Below are experts of layer 6 (counted from 0) of a mixture-of-experts language model. Rows are named router (the router's row for the expert), down (a neuron's output weights, with its number) and show model dimensions 0-159. Each number is 50 + 10 x the weight over its row's rms, rounded and kept within 0 to 99.
Before each expert's rows: a language model's description of what the expert responds to. This comes from a sample of Wikipedia text that the model never trained on.

# expert 24
What it handles: Capital first pieces of personal names and titles, often after a first name, such as Jenner, McGill, Mark, Chris.
router:43 61 56 44 51 26 37 53 47 50 69 62 40 63 58 72 53 52 47 51 57 44 43 63 53 79 31 47 70 46 44 46 44 72 49 67 56 52 35 43 42 49 45 39 41 52 33 60 27 46 41 50 54 68 46 49 73 42 44 40 49 46 40 43 56 52 66 57 55 54 40 45 56 34 49 42 55 42 51 48 53 54 46 55 42 49 36 50 42 63 50 49 39 54 62 64 50 57 56 62 54 66 36 56 34 65 43 53 55 55 59 56 36 34 51 37 60 52 50 41 67 37 44 44 48 70 33 53 46 49 62 42 63 32 53 46 37 58 58 54 72 42 49 44 50 51 40 39 59 65 58 60 45 58 56 55 45 52 43 51
down6:52 60 65 49 45 41 46 50 37 56 31 53 48 48 38 61 59 49 36 66 54 55 42 42 47 46 51 48 60 56 49 72 28 42 52 55 48 51 44 46 48 61 63 66 38 53 69 47 28 26 40 42 37 60 53 50 66 68 46 50 42 49 37 59 55 56 49 57 48 53 81 57 46 52 48 57 62 73 76 58 36 43 51 51 67 62 46 56 52 40 44 50 53 46 54 51 58 47 52 52 42 53 52 59 55 62 58 52 35 55 36 36 30 42 37 58 56 59 23 47 39 42 64 48 50 43 48 44 40 47 46 54 48 51 48 38 48 41 53 39 48 55 51 45 48 56 47 31 49 61 21 45 60 61 65 46 53 36 40 56
down7:57 62 50 65 61 57 36 59 45 49 41 37 55 61 34 50 49 47 39 39 59 59 55 59 59 61 54 47 39 47 38 59 48 44 51 52 56 51 40 28 48 53 62 34 48 48 55 58 54 60 42 60 50 48 59 42 50 64 54 60 82 51 40 68 28 57 35 45 53 67 37 37 62 43 48 51 47 46 54 54 58 56 53 53 35 63 41 39 60 48 34 39 57 33 49 61 35 49 57 54 31 51 35 60 48 48 47 63 63 36 52 60 68 45 38 62 34 48 53 53 56 52 73 57 46 46 73 44 62 57 43 52 43 62 41 38 39 45 47 61 68 56 64 40 56 39 42 50 55 39 45 60 66 54 48 32 45 41 54 40

# expert 38
What it handles: Vowel-plus-consonant pieces after an initial consonant cluster such as ch, sh, w, as in Manchester, chest, shot, break, knife.
router:51 49 47 49 68 33 42 42 51 58 56 42 39 51 67 64 58 52 46 48 57 46 40 55 44 54 47 39 51 49 34 38 37 60 51 56 43 54 42 51 35 62 42 38 39 51 43 65 29 39 42 47 62 63 62 48 56 60 43 52 49 37 45 51 54 47 55 68 33 62 41 51 49 35 61 34 59 55 50 53 53 35 43 47 69 54 49 25 26 51 56 54 41 50 73 39 67 53 60 64 48 51 40 57 33 48 57 37 49 60 48 54 48 39 38 45 48 37 50 43 57 55 51 64 47 55 17 47 48 39 57 41 56 36 57 46 33 60 55 36 48 56 53 64 60 39 42 44 57 50 68 39 48 63 57 62 41 39 38 66
down0:48 40 45 41 49 62 51 52 47 48 34 52 45 41 41 51 53 46 55 56 52 42 32 66 51 52 58 67 71 58 47 49 43 26 42 31 35 51 50 39 40 55 47 42 53 45 51 75 51 60 57 56 43 54 74 39 48 45 29 53 66 55 58 45 48 49 44 54 75 38 43 46 37 47 58 46 59 62 60 50 53 54 44 65 51 71 33 50 52 51 31 60 54 63 42 49 64 55 38 38 54 58 58 44 51 69 60 36 64 41 29 59 56 42 45 30 49 48 46 50 64 45 53 43 57 68 50 61 33 50 49 55 62 65 56 53 61 47 60 49 43 43 48 50 63 35 46 63 68 46 56 32 51 33 59 55 48 44 47 47
down1:66 45 35 45 36 40 31 51 61 38 64 49 49 53 51 56 59 70 68 61 53 49 59 54 52 58 51 60 57 47 43 41 66 48 53 62 58 49 50 64 58 63 48 51 48 69 59 37 49 54 54 57 45 55 53 40 46 77 59 27 42 65 45 55 55 49 58 45 48 56 78 54 56 52 60 77 52 53 70 42 53 46 38 45 34 61 52 76 67 38 50 57 44 65 60 57 57 53 41 43 41 57 62 53 41 50 35 50 54 62 34 47 55 46 58 53 43 28 46 38 48 56 51 43 48 44 35 47 72 37 39 59 55 67 51 53 49 48 56 54 43 39 44 32 59 65 48 50 53 46 59 48 40 38 43 46 52 63 56 51

# expert 9
What it handles: Determiners and pronouns after verbs or prepositions, such as the, it, its, this, them, him; also the it piece in lawsuit or portrait.
router:55 53 45 52 59 40 45 29 57 63 58 52 47 44 55 69 49 50 61 43 53 45 38 63 61 55 45 50 73 53 30 37 48 54 48 55 46 53 31 56 49 54 53 41 52 42 40 64 48 45 40 50 74 71 47 41 63 58 44 39 40 38 64 59 56 48 61 56 57 54 34 34 57 43 49 46 39 58 40 54 37 45 48 48 50 60 44 47 37 50 71 46 35 59 60 54 56 66 53 56 48 64 31 55 32 58 50 58 75 69 62 60 55 48 32 50 57 40 44 42 62 47 45 55 65 51 27 55 44 45 50 35 74 35 50 38 34 53 72 41 43 54 47 36 49 48 55 47 54 46 62 61 59 56 53 54 45 43 44 52
down1:51 42 29 54 53 56 61 38 60 46 60 60 63 30 35 48 45 58 41 51 51 46 62 66 42 70 44 53 37 49 33 47 44 54 54 46 40 36 63 61 50 54 46 51 57 35 35 58 43 55 48 45 39 61 44 39 62 53 50 54 54 51 51 52 42 54 40 43 46 35 37 54 80 60 33 49 44 47 34 36 43 37 47 36 40 43 45 56 69 15 70 51 48 60 62 51 63 37 41 43 37 48 59 53 60 58 45 37 45 67 41 51 45 48 52 42 45 38 37 52 44 57 64 42 56 45 53 43 57 51 48 62 46 62 48 47 31 59 51 36 35 42 63 55 62 42 63 31 58 45 58 38 44 61 50 48 56 45 43 53
down2:43 48 76 61 56 55 58 47 53 59 50 54 61 70 31 52 41 43 55 53 49 29 59 38 39 32 43 60 62 47 48 48 57 31 51 54 58 50 47 53 40 68 42 52 47 54 62 45 43 58 48 41 46 63 52 61 66 35 61 56 55 27 69 45 56 50 55 51 49 63 43 62 50 36 57 35 39 36 49 38 61 56 58 47 53 37 67 46 41 54 48 44 46 39 37 50 35 58 47 49 57 56 34 57 65 47 39 38 53 69 52 67 27 45 60 57 48 32 49 44 54 54 48 54 45 36 51 46 46 54 41 39 60 77 65 41 50 59 47 66 62 58 59 37 39 65 52 42 52 50 38 45 60 51 35 38 42 63 54 43

# expert 0
What it handles: First lowercase piece of a common word split into subword tokens, such as ch in chain, y in yards, w in wronged.
router:68 63 52 47 64 41 36 49 59 62 55 50 52 49 61 61 56 47 44 54 46 55 43 66 58 71 38 41 58 57 28 58 42 57 50 63 51 41 36 50 52 50 44 51 41 51 37 39 53 34 38 64 67 62 55 47 68 45 43 56 44 51 55 37 59 48 60 67 54 47 53 39 45 37 51 38 52 46 48 47 51 54 33 45 56 40 43 54 30 55 60 63 45 65 60 61 50 61 57 64 66 44 32 62 28 46 50 51 55 50 63 63 41 41 38 33 56 46 60 35 55 43 59 52 65 70 30 65 48 42 39 37 62 34 60 41 32 49 59 34 56 54 56 46 62 52 56 36 72 55 53 53 63 53 44 56 58 50 48 47
down6:45 57 37 38 58 64 40 63 53 48 63 60 49 44 62 74 59 50 41 57 50 46 40 51 54 31 64 50 57 37 46 63 42 67 48 49 52 56 43 47 62 55 54 64 43 41 83 45 39 50 42 57 45 67 52 44 55 64 60 48 48 51 49 46 59 76 53 71 50 37 56 51 45 44 74 44 56 59 43 49 62 55 67 57 36 45 48 43 50 56 47 31 31 40 45 55 47 46 47 63 38 55 45 52 61 51 58 54 61 51 34 44 44 57 41 51 61 35 67 50 63 64 53 28 26 69 44 45 54 59 46 59 33 55 46 45 47 34 59 38 55 56 54 52 61 58 41 50 56 51 40 46 34 45 44 38 46 42 46 51
down7:46 63 46 41 51 69 57 40 33 72 38 47 59 54 49 51 39 33 58 34 58 39 44 59 47 38 50 67 28 41 46 59 41 57 66 46 59 42 62 44 32 47 48 54 65 34 57 51 47 40 63 51 37 43 56 44 41 46 55 45 42 66 66 66 41 48 54 61 61 73 72 48 43 52 54 53 52 52 54 35 59 49 51 47 49 48 43 51 50 34 65 44 63 35 40 69 57 68 34 59 57 60 65 55 54 55 46 49 52 52 23 59 59 49 55 51 70 44 57 54 40 47 58 51 46 42 37 52 58 35 49 41 34 61 41 41 42 56 35 39 48 51 54 61 38 42 56 63 61 55 57 59 52 40 43 38 46 62 57 52

# expert 36
What it handles: Determiners and possessives after prepositions, mostly the, plus of, a, his, their, its, as in of the state.
router:43 51 53 44 52 46 42 43 45 64 59 47 36 66 63 59 64 39 46 45 46 34 47 66 61 57 23 42 55 48 41 46 43 59 41 46 49 40 33 49 41 61 52 36 50 47 41 64 40 38 42 48 72 70 48 40 56 39 49 38 53 44 53 43 62 44 66 66 54 47 47 47 54 44 51 34 62 46 39 40 35 48 50 51 60 60 41 42 30 57 68 51 53 56 54 53 56 61 57 59 59 46 37 55 35 64 51 54 66 55 69 50 50 44 34 47 54 32 62 33 70 38 46 52 56 53 40 50 49 49 53 46 62 32 58 38 36 56 72 48 51 70 52 37 55 45 36 44 58 61 68 43 64 61 56 57 47 56 51 64
down1:47 62 31 51 53 31 46 46 47 46 54 52 38 58 42 51 45 63 42 50 35 56 40 48 59 49 39 54 60 39 47 49 45 61 47 40 60 45 41 52 55 62 74 64 52 55 47 47 40 46 47 32 56 52 38 60 58 66 40 39 44 58 44 28 55 66 34 58 61 50 64 47 62 63 54 42 50 53 56 42 44 38 56 63 65 54 60 60 43 56 43 37 59 60 41 50 56 48 49 44 41 49 62 38 42 53 37 50 39 43 25 40 58 66 43 66 40 67 45 38 39 60 39 61 33 68 31 59 51 42 67 47 43 27 30 58 57 42 57 55 47 65 44 35 36 65 53 27 43 47 53 51 48 48 56 52 50 48 55 64
down2:52 59 59 42 44 51 34 56 51 68 51 39 43 49 63 45 55 44 69 28 63 38 57 61 59 57 44 51 48 48 50 43 54 47 58 55 50 69 60 61 60 59 36 50 41 33 45 41 57 40 76 53 58 46 62 45 24 67 54 60 57 40 45 50 26 30 41 37 37 43 48 52 57 57 53 46 39 46 53 39 47 35 48 58 61 57 50 36 51 47 51 55 29 51 44 60 54 54 61 50 54 40 33 49 50 40 54 46 60 58 48 64 47 47 59 56 52 40 41 56 80 48 46 62 41 45 63 37 51 68 38 37 53 54 47 41 31 39 36 59 46 43 47 38 51 42 38 46 56 65 49 54 48 54 40 51 29 45 31 56

# expert 7
What it handles: Common nouns for organisations, roles and offices after the or his, often before of or was, such as University, government, member, office.
router:58 56 50 49 53 23 29 35 55 64 67 71 54 47 70 73 68 40 66 36 56 42 42 65 60 52 43 64 68 52 43 42 49 71 40 63 51 51 27 52 56 55 52 48 45 59 44 49 48 47 49 51 65 53 54 48 59 60 46 28 48 50 36 48 54 57 54 60 42 58 56 40 53 34 65 39 51 45 41 43 32 53 47 46 70 64 53 43 32 67 58 45 47 44 63 56 56 61 59 52 53 55 37 51 45 44 47 52 59 57 59 56 51 43 51 34 49 43 61 51 56 37 45 55 55 62 34 57 42 67 64 39 51 31 48 30 37 62 64 44 58 56 46 56 57 44 36 45 57 45 58 48 56 52 50 46 40 58 49 56
down0:55 46 38 43 61 64 57 62 57 57 44 54 55 55 62 54 67 38 55 50 50 39 32 56 55 50 50 37 49 51 61 46 60 55 56 42 43 41 35 58 49 41 46 61 49 38 58 67 49 46 50 54 46 48 44 46 62 56 62 59 54 52 49 40 60 43 38 70 56 35 37 60 52 41 65 52 42 53 39 58 46 49 53 55 31 58 57 70 41 40 52 40 29 57 51 39 48 54 44 59 67 38 42 55 51 73 39 34 33 46 62 47 50 67 63 43 61 36 44 48 53 77 50 51 45 52 52 21 55 29 56 63 44 56 54 44 53 51 49 42 74 48 59 50 52 66 64 70 62 58 51 44 62 46 39 48 56 38 70 48
down1:49 68 45 69 41 55 58 35 57 55 48 54 60 59 50 78 56 39 24 50 56 50 45 58 52 35 45 53 52 44 65 42 53 47 38 48 42 54 53 49 71 51 45 43 56 60 39 57 51 44 55 38 58 49 48 47 50 59 48 56 66 45 50 45 52 56 54 21 42 60 53 54 39 33 51 60 44 53 66 54 57 45 46 38 54 46 46 29 51 64 46 48 67 58 55 48 52 60 62 63 43 55 60 33 53 62 59 75 59 57 45 35 54 32 38 53 39 49 54 72 57 24 50 60 59 53 58 44 75 44 54 40 54 57 55 65 69 57 41 36 55 52 40 53 48 43 61 38 37 60 51 41 60 44 65 48 47 45 48 48

# expert 19
What it handles: Clause-opening function words and pronouns after a comma, that or as in narrative prose, such as that, he, she, they, which, the.
router:41 68 58 45 47 42 40 46 40 49 65 56 60 39 55 75 56 38 44 42 55 46 44 62 50 66 36 55 64 47 43 44 43 60 38 52 44 48 22 64 48 53 63 34 57 44 32 41 47 39 40 57 72 69 49 52 78 46 42 48 57 45 37 46 45 46 53 60 55 59 45 39 45 37 56 43 52 50 42 56 50 53 39 61 47 49 37 49 44 51 64 47 43 60 56 55 39 55 54 78 52 58 35 49 29 48 61 65 56 56 66 60 48 55 45 40 48 52 50 40 59 52 61 49 61 57 41 57 39 63 63 35 59 36 42 49 29 59 64 32 48 67 50 44 51 47 28 46 70 47 56 42 52 45 46 49 52 46 46 51
down0:32 52 43 51 61 54 67 45 60 52 43 56 44 62 56 62 46 44 36 53 58 54 57 36 58 55 58 48 57 30 63 53 41 74 34 47 54 52 51 44 44 55 52 56 74 62 63 54 60 71 55 54 51 51 42 57 57 56 59 66 59 58 56 54 49 43 56 62 54 38 44 67 68 47 56 42 46 51 56 56 35 66 69 44 31 50 65 43 55 40 47 49 54 43 53 44 51 57 60 50 32 46 69 42 51 54 42 44 59 48 30 49 59 73 49 68 56 58 60 51 24 58 56 56 57 37 52 48 73 40 35 52 70 47 49 47 45 49 60 49 61 58 38 52 34 62 52 44 48 73 66 54 46 47 49 52 43 44 59 40
down1:33 63 47 63 44 49 34 57 46 47 49 41 57 33 48 40 57 72 53 67 35 76 57 61 47 48 73 40 34 55 57 42 57 39 52 73 57 60 43 40 53 52 38 43 68 45 47 40 60 58 46 36 52 29 49 50 49 43 51 58 37 53 52 53 49 37 62 51 47 68 43 42 25 49 45 53 46 49 34 49 56 51 47 40 44 42 52 64 47 66 66 51 56 41 52 57 41 44 51 60 44 48 37 56 43 37 53 25 38 63 71 56 46 49 69 35 59 41 53 50 55 54 55 41 37 43 55 48 47 55 51 53 47 47 36 67 58 38 62 60 47 36 59 54 57 59 58 44 46 59 56 51 43 66 44 46 33 63 56 67

# expert 34
What it handles: Pieces of music and institutional words, such as or-che-stra, vocals, guitar, ministr-, soci-, and list line breaks.
router:47 62 42 57 45 36 42 45 50 63 66 55 61 44 70 63 65 40 50 41 40 38 51 55 53 71 46 54 46 57 36 46 47 54 39 56 52 44 31 43 40 60 37 52 54 42 41 46 38 45 47 63 52 61 46 44 50 48 45 47 40 43 61 37 58 62 56 57 50 55 67 36 40 44 42 32 52 45 47 50 33 35 47 40 56 46 34 44 45 55 63 44 43 58 64 67 61 50 73 58 47 60 36 47 29 56 59 67 56 56 65 56 52 53 39 41 50 47 63 29 70 24 50 40 42 56 31 57 50 44 42 52 59 26 50 38 39 60 56 44 47 50 46 46 54 36 42 41 54 64 55 59 59 57 58 66 42 43 47 62
down6:53 48 52 49 52 53 46 41 44 48 47 53 54 38 43 46 56 64 40 55 53 52 48 55 68 55 63 54 56 44 44 33 53 46 40 30 44 51 72 45 63 56 63 27 47 57 38 40 57 57 63 57 46 49 51 55 35 64 58 47 66 34 59 56 49 59 65 45 39 49 46 52 47 54 41 41 45 37 54 60 62 60 50 39 62 53 51 51 60 42 34 55 43 55 44 38 18 53 49 51 72 51 38 34 46 52 61 49 47 59 57 55 49 50 47 44 70 44 47 67 56 42 53 26 42 48 56 62 59 45 44 42 37 54 31 49 59 65 38 46 37 36 53 72 71 34 57 46 64 54 34 37 62 51 36 66 44 66 52 52
down7:62 55 43 47 52 46 36 65 68 44 50 49 36 55 45 40 44 39 65 55 62 48 58 44 40 35 54 51 62 51 57 39 58 54 35 45 49 66 59 57 54 37 43 51 54 51 38 58 35 52 51 59 40 45 68 51 39 42 58 47 65 54 39 66 53 60 39 43 41 62 56 47 55 46 38 24 38 43 53 39 55 40 43 63 42 76 33 64 60 64 58 53 50 50 41 45 60 38 61 53 44 57 50 44 67 44 61 46 59 51 48 56 49 50 38 55 46 55 45 59 46 59 48 55 57 65 66 50 54 69 43 58 52 57 37 65 66 55 24 60 41 41 47 45 42 50 61 58 52 64 59 33 44 42 64 34 69 67 71 42

# expert 4
What it handles: Articles and determiners opening a predicate after "as", "is", "was", such as "as a", "as an", "was a", "as well as".
router:42 54 44 61 55 45 29 40 38 61 55 50 48 52 64 66 49 56 49 47 45 51 48 70 57 63 40 29 48 45 40 46 28 66 32 55 47 43 34 45 31 56 57 32 56 51 41 48 47 48 34 55 57 52 60 27 51 49 45 52 52 42 50 54 56 51 62 57 45 50 54 37 43 46 42 47 45 52 43 45 38 65 50 52 47 55 34 40 51 56 70 50 52 57 64 67 36 65 60 59 45 58 33 52 37 56 57 56 53 45 68 60 31 40 45 35 61 44 60 36 62 45 58 56 61 62 36 63 51 45 40 55 71 37 44 50 34 48 60 38 60 40 56 52 59 30 45 43 73 64 44 53 70 62 53 54 45 56 51 49
down0:62 52 60 51 47 60 63 45 39 29 41 46 57 56 63 60 60 39 45 49 67 39 75 41 31 60 51 50 45 46 72 49 63 70 60 55 53 52 41 44 53 42 61 49 63 36 63 42 35 44 35 40 39 46 47 56 36 51 64 53 47 42 49 63 36 47 59 53 33 63 41 46 40 53 81 61 53 65 51 47 57 45 69 65 42 59 76 65 52 41 44 53 30 51 54 44 40 44 47 55 53 43 40 63 54 38 43 40 58 73 65 49 46 56 51 51 36 61 53 57 47 45 53 47 49 63 45 50 53 62 44 53 43 39 51 60 34 42 41 50 71 53 52 48 54 65 46 49 51 49 40 43 52 48 55 46 59 50 69 41
down1:52 64 59 38 50 68 52 47 49 41 54 54 59 48 56 43 55 50 40 45 54 66 44 52 27 58 62 79 42 39 52 52 51 61 54 62 56 50 50 49 63 51 50 41 40 46 32 55 35 56 55 70 25 44 55 52 62 56 53 51 61 49 50 54 38 46 56 47 31 30 49 34 59 45 32 46 49 67 33 63 37 50 51 56 39 46 55 62 60 58 48 59 33 44 48 41 61 35 39 64 66 42 46 64 49 41 50 65 48 68 59 26 59 47 41 65 43 67 49 55 49 65 42 38 54 49 26 37 44 49 50 37 63 36 60 46 35 47 46 37 60 42 47 55 52 62 52 53 51 49 41 51 52 58 47 58 59 65 48 55

# expert 58
What it handles: Pieces of field, media and award words, such as social anth-ropologist, NFL dr-aft, television, radio, medal, and "for" after awards.
router:46 55 57 65 58 52 49 44 38 55 59 53 49 67 63 67 55 48 53 54 53 38 37 50 56 72 24 53 51 64 37 51 50 52 49 71 60 55 26 51 48 47 43 60 47 50 36 54 48 56 58 52 54 62 54 35 63 58 52 49 47 56 44 41 64 51 45 66 49 60 52 66 47 33 63 44 53 44 49 42 37 59 36 38 60 54 49 50 37 58 55 57 47 61 63 65 58 55 58 57 48 45 38 65 38 57 48 53 63 65 49 59 50 33 49 33 51 40 51 41 73 39 43 47 44 69 23 49 51 49 52 49 50 27 55 43 36 63 57 50 59 60 44 49 75 47 52 31 67 66 56 44 55 55 48 47 40 42 38 62
down0:31 53 61 28 22 49 42 59 56 44 51 44 41 44 32 53 28 42 59 63 42 52 40 48 49 48 42 74 39 43 51 48 52 52 56 71 51 44 56 36 46 45 53 39 44 56 52 59 64 32 51 47 59 41 53 38 36 55 68 42 52 62 64 51 50 42 44 49 48 34 42 48 43 43 41 46 59 43 50 40 48 32 50 50 54 53 57 60 31 59 49 68 55 71 36 60 36 56 57 51 36 55 54 49 37 40 49 44 45 54 59 33 49 45 49 50 56 67 65 58 64 45 52 51 49 29 36 41 50 50 59 55 71 44 59 52 32 51 63 70 42 51 55 47 39 58 40 55 55 41 72 54 45 50 42 40 50 67 38 42
down1:57 61 49 61 48 59 55 53 30 49 50 44 47 64 54 52 37 50 48 45 39 55 40 50 65 45 35 49 55 63 50 47 34 52 61 49 45 48 44 53 66 64 50 55 38 50 37 53 38 34 55 54 46 45 48 41 62 47 53 55 60 29 44 42 61 53 57 40 31 44 35 49 30 49 54 71 38 52 59 57 56 56 55 47 66 59 55 60 41 53 33 59 62 55 46 42 66 48 57 55 32 56 48 49 53 63 69 52 47 34 56 56 47 45 59 51 58 32 30 61 54 54 48 57 42 66 58 39 55 67 52 64 37 46 58 28 59 48 50 41 57 52 18 46 51 56 48 54 39 44 57 39 57 28 29 63 44 57 73 41

# expert 27
What it handles: Single letters and short pieces inside Slavic, Cyrillic, Turkish or Central European names, such as Pavel in Cyrillic, Śląski, Baltacioğlu, Kravchenko, Zengi.
router:56 55 58 53 52 44 40 56 59 48 63 43 47 57 59 52 54 48 52 52 54 41 48 66 49 65 28 37 66 71 44 62 47 65 40 60 47 47 41 46 44 58 39 38 45 49 43 55 37 36 44 55 60 59 51 52 66 34 32 44 53 61 49 53 48 46 54 62 44 64 43 54 38 44 50 44 63 51 47 57 55 46 41 34 59 58 37 44 35 61 56 56 45 57 60 60 57 55 53 58 52 36 51 63 33 59 54 56 67 70 61 47 41 44 38 33 52 49 56 28 74 49 49 52 56 50 14 49 42 51 66 50 68 34 47 39 33 65 45 42 62 36 53 53 60 35 42 55 67 61 52 50 64 64 56 46 43 47 42 55
down0:32 55 52 58 42 43 49 44 51 54 47 46 49 57 55 41 41 58 48 46 50 55 45 52 54 40 53 47 50 39 41 48 46 55 54 59 45 54 46 72 69 49 54 42 33 36 63 49 30 51 47 54 47 51 45 59 29 55 47 35 53 58 61 58 64 67 52 48 48 55 50 56 45 52 46 56 51 33 46 54 45 59 40 67 60 49 47 36 42 38 52 53 55 53 41 67 61 66 56 42 41 51 52 53 32 21 31 71 38 42 67 49 44 56 40 42 73 27 31 40 47 37 50 50 62 41 56 74 64 34 41 59 42 40 49 63 48 54 54 49 38 58 40 45 48 44 45 53 44 36 51 72 59 43 28 47 61 55 46 34
down1:52 44 57 62 55 57 71 49 50 50 66 42 51 34 57 49 51 49 52 42 45 30 51 33 49 60 54 68 59 60 47 52 66 56 63 43 45 52 67 57 51 49 58 63 43 40 49 47 53 33 46 58 49 68 55 51 56 62 53 54 63 45 30 71 36 48 69 34 38 35 58 42 46 44 45 54 46 59 55 36 63 46 60 76 52 39 51 49 35 46 33 40 46 76 56 48 37 61 65 71 45 42 55 54 41 49 51 41 63 39 65 46 43 47 43 38 64 56 36 49 46 50 55 51 67 56 58 33 61 55 61 62 68 48 51 52 51 55 56 51 54 67 47 47 40 47 49 58 64 50 35 42 61 56 53 47 51 32 69 47

# expert 53
What it handles: Endings -al, -als, -ally, -ital, -itary and qu- pieces, as in spiral, feral, deal, martial, hospital, military.
router:53 57 64 67 57 46 40 41 60 50 68 60 57 61 69 74 60 50 58 43 35 53 49 49 43 68 40 49 69 62 30 35 36 66 37 59 42 62 42 46 41 46 54 43 53 53 42 42 50 42 33 45 60 55 48 45 57 48 50 55 51 52 51 60 57 43 59 49 40 53 51 50 43 36 53 46 58 48 28 40 45 43 49 33 42 51 41 50 55 42 57 53 49 69 64 60 52 53 58 67 56 51 31 47 21 47 51 61 61 53 58 54 38 51 46 47 68 37 55 45 62 41 58 48 45 57 31 45 38 40 51 57 71 34 46 40 31 60 50 37 52 62 65 58 66 44 45 50 60 60 59 51 56 52 36 56 38 56 50 67
down0:53 56 49 39 30 42 33 67 65 44 46 50 57 53 70 37 53 53 65 47 54 59 59 49 42 51 56 34 54 45 48 44 50 39 68 68 45 55 29 38 47 62 56 59 41 38 32 49 48 49 58 50 50 39 64 36 52 56 57 55 64 57 38 37 58 58 55 53 81 48 37 45 55 51 52 48 65 61 41 53 38 57 62 47 65 63 47 70 41 42 55 66 41 63 38 63 51 55 55 58 33 57 40 69 67 55 43 43 50 47 35 44 58 43 32 37 46 41 46 54 69 49 47 64 44 40 52 32 66 60 35 70 61 50 51 49 58 56 42 61 47 58 52 33 55 59 50 59 50 52 51 48 62 46 55 55 57 44 41 50
down1:58 59 56 61 27 24 40 60 52 63 48 69 55 58 56 38 55 62 57 48 50 53 49 51 48 48 55 51 49 63 44 52 60 60 82 45 52 44 69 59 48 62 56 59 50 48 50 32 42 34 74 45 40 40 38 46 54 57 62 46 46 41 35 71 50 38 62 58 33 47 76 41 29 46 56 51 44 43 49 44 59 44 46 43 60 67 59 53 42 54 45 34 57 45 40 46 43 63 48 45 48 58 54 43 41 53 39 68 64 47 63 54 44 50 50 59 46 52 30 58 55 67 54 65 51 52 37 50 58 60 54 40 54 46 41 50 54 27 51 52 34 53 32 38 44 41 45 51 43 43 44 48 42 55 44 47 62 52 34 39

# expert 51
What it handles: First word of a sentence or section, such as The, In, During, After, According, If, plus paragraph breaks and heading markers.
router:35 59 50 42 42 38 38 41 49 45 68 56 46 54 63 63 61 54 39 43 49 24 44 60 42 60 43 46 59 40 28 44 52 71 47 67 53 48 36 56 49 56 49 39 48 51 28 62 42 39 44 62 60 68 46 38 60 40 36 38 45 29 56 48 42 56 61 48 51 56 54 33 38 31 54 32 54 43 36 41 39 60 50 50 42 57 40 33 52 50 61 46 48 54 66 59 47 53 47 69 56 39 57 46 37 50 59 55 66 48 60 59 56 32 45 47 49 57 62 42 58 36 51 38 52 62 33 62 40 53 60 34 58 38 46 52 30 54 57 43 40 47 54 48 51 42 36 44 57 44 44 41 64 67 57 49 45 56 34 57
down6:51 32 45 64 64 38 39 53 53 45 25 51 39 40 44 39 45 42 55 51 54 56 62 48 47 54 52 58 41 44 50 53 35 39 44 66 63 58 44 56 42 52 57 61 57 39 40 63 63 59 35 53 49 57 55 38 49 46 64 54 62 73 46 72 55 49 75 34 53 23 44 48 60 71 36 52 68 59 29 45 61 56 45 44 54 36 45 49 49 54 47 51 65 38 56 59 44 35 50 72 39 69 43 47 51 58 56 41 54 45 46 65 60 52 38 47 50 45 57 40 59 58 57 59 55 59 40 47 32 33 64 59 43 30 55 51 67 44 48 51 42 52 48 53 46 59 41 48 46 51 55 41 58 42 47 67 42 47 40 52
down7:58 45 69 51 71 54 41 55 52 52 64 34 47 63 60 72 59 37 62 43 65 48 45 46 56 49 40 54 49 51 36 40 39 42 63 57 63 53 44 62 59 52 49 70 43 43 51 52 46 38 62 40 56 54 47 46 42 47 51 45 46 44 47 44 42 42 55 45 51 46 61 39 38 71 57 33 58 50 45 50 53 37 58 39 60 47 48 55 46 56 42 58 52 56 35 48 32 57 56 46 42 51 33 57 59 48 56 35 66 54 60 51 38 41 53 41 72 32 38 62 42 50 37 72 56 47 39 29 38 61 48 34 58 54 78 40 53 57 56 63 54 36 44 53 69 59 62 62 38 38 52 46 32 40 48 46 48 34 45 43

# expert 55
What it handles: Second pieces of words and names after a capital or short stem, such as ac in Practice, usin in Business, ec in Caecilius.
router:37 54 58 52 65 37 33 47 56 67 60 53 46 61 70 68 53 56 48 55 51 52 48 63 50 71 45 46 60 55 42 34 39 72 53 61 58 57 30 43 39 53 36 40 50 41 32 50 33 51 40 57 51 59 47 45 50 48 46 42 63 51 40 47 62 56 67 52 35 52 38 56 46 30 61 52 54 46 42 48 41 48 47 34 46 57 37 44 38 58 63 60 64 52 57 51 53 53 62 60 43 61 43 49 21 38 56 44 51 41 67 51 48 47 34 27 61 49 63 44 67 49 43 54 43 44 31 63 58 53 48 52 65 34 57 38 35 59 48 56 52 53 49 45 61 43 29 45 47 71 48 61 55 54 47 56 38 48 50 60
down1:52 42 42 48 57 39 36 65 68 52 39 51 58 50 58 56 48 62 50 47 38 45 41 69 65 49 40 41 28 30 60 66 63 52 48 35 55 46 60 43 34 56 48 62 58 29 41 39 45 47 55 52 55 65 49 63 56 49 59 55 63 40 49 43 45 18 57 55 61 68 33 44 43 50 46 55 39 51 35 60 54 49 49 56 58 65 66 51 55 54 41 60 49 61 50 47 58 52 77 44 33 42 40 53 61 40 42 59 46 48 40 52 38 62 44 49 65 73 50 58 40 48 30 53 62 63 56 47 49 48 49 61 34 64 48 45 52 51 48 49 60 57 44 61 54 52 50 46 36 42 72 69 58 49 36 45 44 49 57 46
down2:52 57 49 53 46 44 69 30 35 53 40 58 43 59 47 41 30 48 53 44 48 35 62 49 44 63 66 42 53 50 45 61 54 44 49 55 39 35 58 38 53 51 60 45 45 50 44 42 58 42 32 44 66 69 48 52 71 54 58 58 50 52 47 53 50 30 33 57 46 37 51 62 58 44 57 77 55 54 64 38 37 45 50 61 46 44 46 54 42 63 61 62 41 40 54 25 48 61 54 42 50 42 61 46 51 46 51 40 60 59 36 51 44 26 56 49 50 54 62 30 49 43 46 43 42 37 48 24 53 57 48 43 51 42 54 52 56 36 40 38 33 40 35 42 56 43 41 48 58 35 34 43 40 41 60 47 59 42 40 72